Weights of a small mixture-of-experts language model, trained from scratch on English Wikipedia: width 192, 63.4M parameters.
Below are experts of layer 7 (counted from 0) of a mixture-of-experts language model. Rows are named router (the router's row for the expert), up (a neuron's input weights, with its number), down (a neuron's output weights, with its number) and show model dimensions 0-191. Each number is 128 + 24 x the weight over its row's rms, rounded and kept within 0 to 255. Numbers have three digits each.
After each expert's rows: "comes before" lists some tokens at least twice as common just after its tokens as in all text; "comes after" lists some tokens at least twice as common just before its tokens as in all text. This comes from a sample of Wikipedia text that the model never trained on. Tokens count by the router's weight.

# expert 53
router:119116098110185130093089143084136117145163154143115106120089146121138167129163127143111155119186167109066110123119123143147108148180080111111124123101112127110133101131154165150134095093078110104143146101144082153149155172116102123113158110100126154121145099168114115121112149119154166120115112130153129143113140149140112163091164100152148113147108125141133153112147084071115114119107119087086134143125099153107117115179108137097114107124146149107104135111139142123118166135162107152088140136155134147104116142125100109137134123126121136142119124112097127116087162139071142104
up0:118134138116129123101113198122137143148141115170121105151127143139133101170128136127151136093176116137159134129134146111159154164133144120148179107138120086097102133094114146115137127110119098145120146126138096111157132128152159076108136120125110132120096128118189108149122114098143124137120095116127157165170121165119130144105138156149143095144080111168118146162156146115109140178108112120104183119159119150120137107085141128109116147161114130120134148157160169163106115159126126080067133120137100123126175109140159166120138117124144075151174137130115145155132158113106188139
down0:152152111101078137095149119135114107119136104154163118107152151162119070112108189130111101150115100176130144103135143161136117129146146144089133175125129125109162112134148132102166103112115153131146119152122142101112112143136151103142139150177151099113098108111110103107154099131146102125126131119148120145082135134143161128163095109157100073126137101110100122150123176126154080110086071112154116085136090147102125102134103160143164088133106120092136109130163172136130131132136128124128136155091143077110100129130170114110108108113122141125111154163161127105145131093116115089
comes before: ",", "\n", " and", ".", "'s", " ("
comes after: ",", " in", " of", " New", " United", " South"

# expert 5
router:133111111121105118123104135104166174186152165143136112112099136166114144130151115175095157131146115136113116141154128109134110152151129106135130116134129135093125081140122132129115130094091093113127121149108150144121151140110145126106145164156135162137077156147072112083128125163160152107162128109131095146110127118080123153163155098143120124188104115104144132164128148109121107101113120118133167146112078143129126158136056140136128100138154192107125116122109142138140174116141143170124131139136119137163151163088125146106182119122126118131120119129127154093094174135090145082
up0:100114103179120085132095147154143158130094132130086149198120141098095110116118107131118115117155133099104181133098136147139171121122182096129128157116105164161132124128131148131137121101125117112124118110158133157148134100125155070124164114115111149143109131133102093094127136120145189121087173124175144134157144089115091142109164178143127135131126102115128126086099107090093129115116159127147128130117201121115138155126130093098110125113117182085132150139143121098140121135140113149102136119109127095140140169106134154126100149092158110145096128137101125127115114092113129121
down0:152126116131110127094160149124172110139133187099162142134142127145162149119111135107104155139135115115103117140107188182184127142116095141129084087136173110106182111117151109110167094162102139111106138158126099119135104111104156159097121121104077105122131159120159121083116086117146096114144128152119121091116122144127142114114123117126111128139172154132107121142112089092156147134122134141135126132090141120090119117115147152124175120106130084179129126167152096145125125070176149141117095131144154146167092113117139120160137146128102112139145156153163116131138146101106100138
comes before: " ", " —", " —;", " W", " L", " Yes"
comes after: ")", "0", " —", "3", "4", "5"

# expert 17
router:123138149133122094122141172077134143081144154126111086132150136135136147130151130126129160151159124139113065140125107117123115159140122141087153140142105075133119110166157142103115109112141120106132147176154151138141117131153137126124135105162094144124108098124133122104113173151118131141154119139134156118098176125137125098165129117174152124159117128141130146103079104127106116076091107095101149143135127129118186084140142124140153106131119142114091111081145123148130134099133127138045167145124119159124126200107109120116116115111135115152082130102140165111090151140070129129
up0:137116093123132127112091102149141152132134139105127156148120126165121152137054138128192137142139116106112074129110104122178078111128137128122168114104101125133158115129095137094153097141152121124113097157115092110085088154132114126154124134122085172148114148104172140133111121138174124126117110085159096074137110122138134135136123137149133103139105103125136117148132126128101100103131134124126153135074173146122136155119129114117135125122082180150132143095109148117111115128118074152084135136125106152123147109134179127093131077102091179120149118138124161147167140176129137119
down0:087104067105090155136153113147159110107196135097141144143112092147110080097165144142120126105113128142172158110111136098094131147145147102122126102154130125162158106152133145153113154123123124174116140119113129124110111140125162129139122106106163102142144140132146127109178155162125150121153092157142126109122082099097102184102113121105142121111124155121112166137130123139185138155121150171063112108180084118143142133099118141134131117135145119128105132121074118098135137107121142140092110083133155149104135123180089127185104133134154121139103137132132139138131098125150131147
comes before: " |", " |\n", "1", "2", "3", "4"
comes after: " |", " ", "1", ";", " +", " $"

# expert 27
router:122146123120158129117077198064145102143179162136142100099100174112157133139158108151117158139166146105119143127120102089129144132175115120100156112161133113139135126160157146157120130102112134124103125133115100158140168133138153100105093110142122160136116108146122097121125147109081104168156137117148112127107108111141115149114134089145130118144137161081138147147151076135113108099126125146115168139168140108090169119177097131147133070114122146110094089121120137156138170133105111174139116125117120146105156168104155133077123151106114140128129122097093135101119134119127160141
up0:033123082144154130123120140130117145156131133118139172129150162122099160091133151134112208143104095141142142130107116147146119123131127091128152164093123122139164157155140090086143120139164145151162128118150153110136156130122142120110135102141132121134139088166123159091105131147156113150132147121118125149130157121120137143163154110148096110139161080119120138139152155123158150078147102106139125137133130173110120125162117151125111105141092115127081157158145099107130136141138120175191089167147090133138087125115118142090117152104084108114109129118158137093106147150129122112
down0:129129146076107094136162145102117122145103141110154122110096114153110140129119135119139144062139108096136151104092091135124195145144105131145109140155101190122154136129116128111140118132123133129123148118093121163115159162112081126162118157110133134093128144129131072143118132088099166140159089107164149126139133131107119090113091127146113108144142166160109117166138130143096133151113148122098100117137157064118109089101130091120133116093129124123138136141147101161179105119125093139110184143167138099142129106127116108147133170084148142117134126117078145175144123120162145158
comes before: " was", " is", "'s", " had", " has", " were"
comes after: " the", ".", ",", " The", " that", " his"

# expert 50
router:095155111107140121131103166094161152148137140135109072127116151118125120143165104161115163123162146111106083143143145119146084145149114102080147114089131119116105151180206132181139061140134141078122127129154141127118179144134135124086162134174086142109102087143095127132106140118138121148134139133144147123107112092078117099141178111123148135159131144127102114115126136116137110084156147151094156107101122088104114094158107142118128127130136148122133138111110153137155176135145102155130133106139097128135160162161125119131098118115097113176128143131104139108122138117123152147
up0:137139108126100146134126132148126137115122121086121097097147156099112146076124124167145101127157153060157131125129117115176124127150149201151150129123123135132137116145149068148152135102147155113110130104129108137140134116135123102126133099136099122122130111144121125165082150161147088111083101143142087132170127135107110133175120100143140041134103134100153086082121145125117113110123164105098116137158124139100153101121099114140094157087104132138120157143120135130157123155198134111090138160115085138153117139149144112153111163084099117124115138111099148146113131152130144140
down0:107155113183113139134126159123151148115130163131123166114123121150105114101117140144123160127160127152155133084140135165176151155131135132106116141149129153109105132143102124091121147149115133165158133114138150091134072152144101106160068128143114155095128099069116109139143133197126132139112151087147105171145129123099097110161174121132141086114137153144134096138155133125112180125128148110141133151134105150115158135125132067166113103131127094076091117094142145145100140138135161140094114127110140128136126130109141093103179154178118088153111127139129167123114088122124152144
comes before: " of", ",", " and", ".", " in", ".\n\n"
comes after: " the", " and", " of", "'s", " The", " for"

# expert 1
router:169171114154157109095124205119176126107131133106128122105105104148128137174155164144141119155117118102124085095158106103144104108142122113083143129121139124117099133148105119164101121094140114116140155109128082165139204153129102101107131141127128131110116130115146108101118152114144154143128155146157128124143110144140131120133133104176133130161136151137124120117108126135107123099140137139120121161111067137135136140143091146146122120131113150106111176091129139148147125133150109129038108120136121171090165120115124125138147113121104167192109143139123158116081160179112152123
up0:124116136111122098136099140131133132109101118096111118123155155156163109125185128142140103153120139119087095138143128111112101132132149104153142148159118146071138113092141159128128101144172166131126104116157095113083144140145114095114109127175128133121144113125174144148157124107133150188120141136129122090193126163079155129101155106134143144105103129142113138101133112116108112125163157150099109129147102154144122113117098139123099156088162160121079155114107105127100173101150120102115106162120052149140121146164145155169089157098108143125128150145116136148101101146098158141
down0:146134086105129128132144109135143108130106116130132100109126135159133108163155113113092140169156122112103084108143118088093163126160135153103158095125132166159097120111109115116080163145111132159168135108128150107115087121106144141172121128130145131161173155126129102136115128157137125126158183115118059181102101165116106121138079135128129093117117175129129106108045148145130146158119103119131130099128145123116123098121113152157148131144126179098139160125152089152140114150119146117098154119128167096147135128088132134138157117141123084171125124116136140109114090114103165095
comes before: "1", " ", "2", "9", "3", "8"
comes after: " ", "1", "2", " on", "9", " January"

# expert 45
router:101158129142121080116129149125163180164136154112102132142124120095120110125158102131140134175108147098112101164114123131164125144157101131100151098122102119152091105144147131136114070081134125102132165124155130118129098142174124127142113150153115141114086108136100122128142174176120154114164106150152140125130115101121129096112132124147187149172114126140124156113145118132110100104133116093115155100173107132157123073151113146129132116161157143103100162116124159140152156123142097147102145091184129144109160117156141126104135144123103141150111106139122139083081124164082166173
up0:123165109117148134105136146109094115161164096088131065143141107153138110148078152130161109117139138132107155138100121148133127154121104126147164128152110109073156112121125122099110126109140138138162156156125134131119117124132164144093076146067132106125176141079122147162138119091092083138115158138134142116115115119105106135124142131104120091145080162088159153095117137119089097112144104117119120127124081123171121095156117165154091129143147163113155133094119168141153087110124135156149129140137107156143152132146106134140143147182079130127092156166112106115151143159111145123
down0:140132164118132147086104120118164125134127065126124137143119119135138139149153086173160084089151084142130089092105112128163100122116124108115114114129119123084121072139163122118108107114134131164161103129111179157091112127145138140094115099103170093126122123102102136128128138167118114095108142127174091124112142147148112115153126098128092126103117138110132164153122134143138159137140149174123106130139122127120149103129137104120089137100117151158139088087111127079129033126124140177140121134141134109170089124128103129112186096122100130132119155134105121160133145146113101135
comes before: " of", " to", " with", " for", " in", "9"
comes after: " the", " a", " his", "'s", " (", " in"

# expert 63
router:153129102151130082132097149092148120103147134109103141106086126134201134142174138110071140122179121067131137121143125105156129144116133134120104074114097138157138121119133147117148111100128104114111137125156101122139143148145130118115132128147112116086100112133114133132177141108125168098125120099109162115114181116119126152132126112150133149155097152149130143143117169107084113116111126136123127122088097143132155090166091126155114118174123122117141104090135160156142120109131102122068118121138114189130195111120100147107150145088128127181094115094108130122092165134139140148
up0:135162114144128116145145146107102164150142124083166153094136172142102172118129124125096138173129147120123139110155143113124086130104188096093112098161111149119137169172104120158095093156138093120104101115146147109128122150076172115154163160111134130102095113122082104091111122094162148105115129131088067142138143145127158122137129109157135119145162155121136090126125107136105126112121096134133175122150126160145130116121130109138140155110113150158130089110136159097106102154148099158150165113148160148094133114109117097118141146158131066126126120118119144094114167132119143083
down0:113124103154136131156140146135106120142135131126153132107104137134146126148113152149152113117124124160084096107109147140123147094131129160149160102065129134166136090179136108109143165131091099123162120108109134114136167139110128096167098099126090147096155149144168139149172119126080163106114127142105142123137098127137078110123160162147097158103120106110109166145178126105145156109104126165152153141156106138169067151140097155165121140115099150140134146151109170152139131126136093161142059145118131102113153165111103135177126133152146133131141117109168112111139147133146133161
comes before: "2", "1", "9", "3", "4", " |"
comes after: "|", " ", "1", " |\n", " age", "″N"

# expert 7
router:136144094110114130082110157098147159083117157112138124070109119124138119158119172163114140140135128092143109155143131099132134161133126127118165123128088105140160117129133147155121097097162120138162153170124108137136118127143131133094110114151120121158118081151084145113141132153138161141156107129158111117148148080105135133140118104149132124173139154130132117148136106123117082134137137104135154104111065154118127119145112138156085151154124148131105126076145172137154151083144152144084096110155106175132146174133149122120135150102171163116074074094147124132090125109126182115
up0:114121118129142081162120063105137119115138121108132089135145108128097116103106133118099122129110184137115104148139163151083137169127169179145138136137145149113177155125144143186124140174121149134135146143142095128102144165106134132135133111138123135107103095117131152141143150084079134152128080144116122140120122136127111111163185098131184138137085118142125123130146116094161055088132126090065128123126153104133080148112096136101128098131114176104148155079142147103140150102129123138141097143153117146108119103107133130132125110112134114126104136137124132180114150128111121100
down0:172145154103154110099154115140120132159122156124135121086106116129110163144119141160119174103095166149134158113117168146120147143153132114106131107107153133165162116118130117121118157117124116117145130152123209177147139129152124099098112155176120140104116155157122136110095097125101125069123112114062114158119127140127121120113104144160136097094169112114141103129156144128149163098128125145138146120119115128123185094095165125127155148173123109131110139110108122133095110166157107138123159126105138153131153154126126148164119092131156131108127121114089145073157189152136158169
comes before: "1", "9", "2", " ", "8", "0"
comes after: " ", " |", " (", "\n", " Born", "|"

# expert 8
router:134102116122157138095117123095136124152187161109115107123128138128112097183169179158104121154142153108108121144154128160165110103132099116125141100122105123133088132153161112137134121092080124097110106138154112129120135151130138121078159124121093137084118138121104109115134127175150140127138107137133125125080161090117155143154131117169157153157157126089091141126115110153118105118124132114093120147158118126134124103163072133164123117182119146122122146106115165129116171108120105162054119104142128163109133136103159119119100096082104144135111077131126118152094157149127167155
up0:141132125133110154149087137130102099103096139127113134147087154107124133149141130127157083122111122192189143176183149107109066118131131118136168146133143151162139148111129123116140145072133131103158122103171108128126135112139136109104100142133124140145120153114110162148157122144134147107133127132130145100122129075084097124125096092161158126124173153155139131166092114123165125137144154105117145107187109147084103081141143122091067112125119140126095132147157127127135161146137146100122167125151133118152107147100121151132162120124088151104160138161128165148117101152095152126
down0:115127123134153124154140100136149104150156159157132130122154147126093091081154104109132140156132145113098092153154110167136144200099118131085133158128067136124097106105125151119128152175125124108054156127128120122128108142159083121121152091155105098119182156114143133125111109085132133134090134162148123108149137139127155151130114159114112127103136113112097126107133115118130113169110169142146114102131138152147139167126143153120129099074128125148132152127130144117101120063151151171045138145142097127126155111164117096095119164106143122150147134132101141128134130118149144143
comes before: "1", "2", "9", "8", "0", "7"
comes after: "0", "9", "1", "2", "–", "8"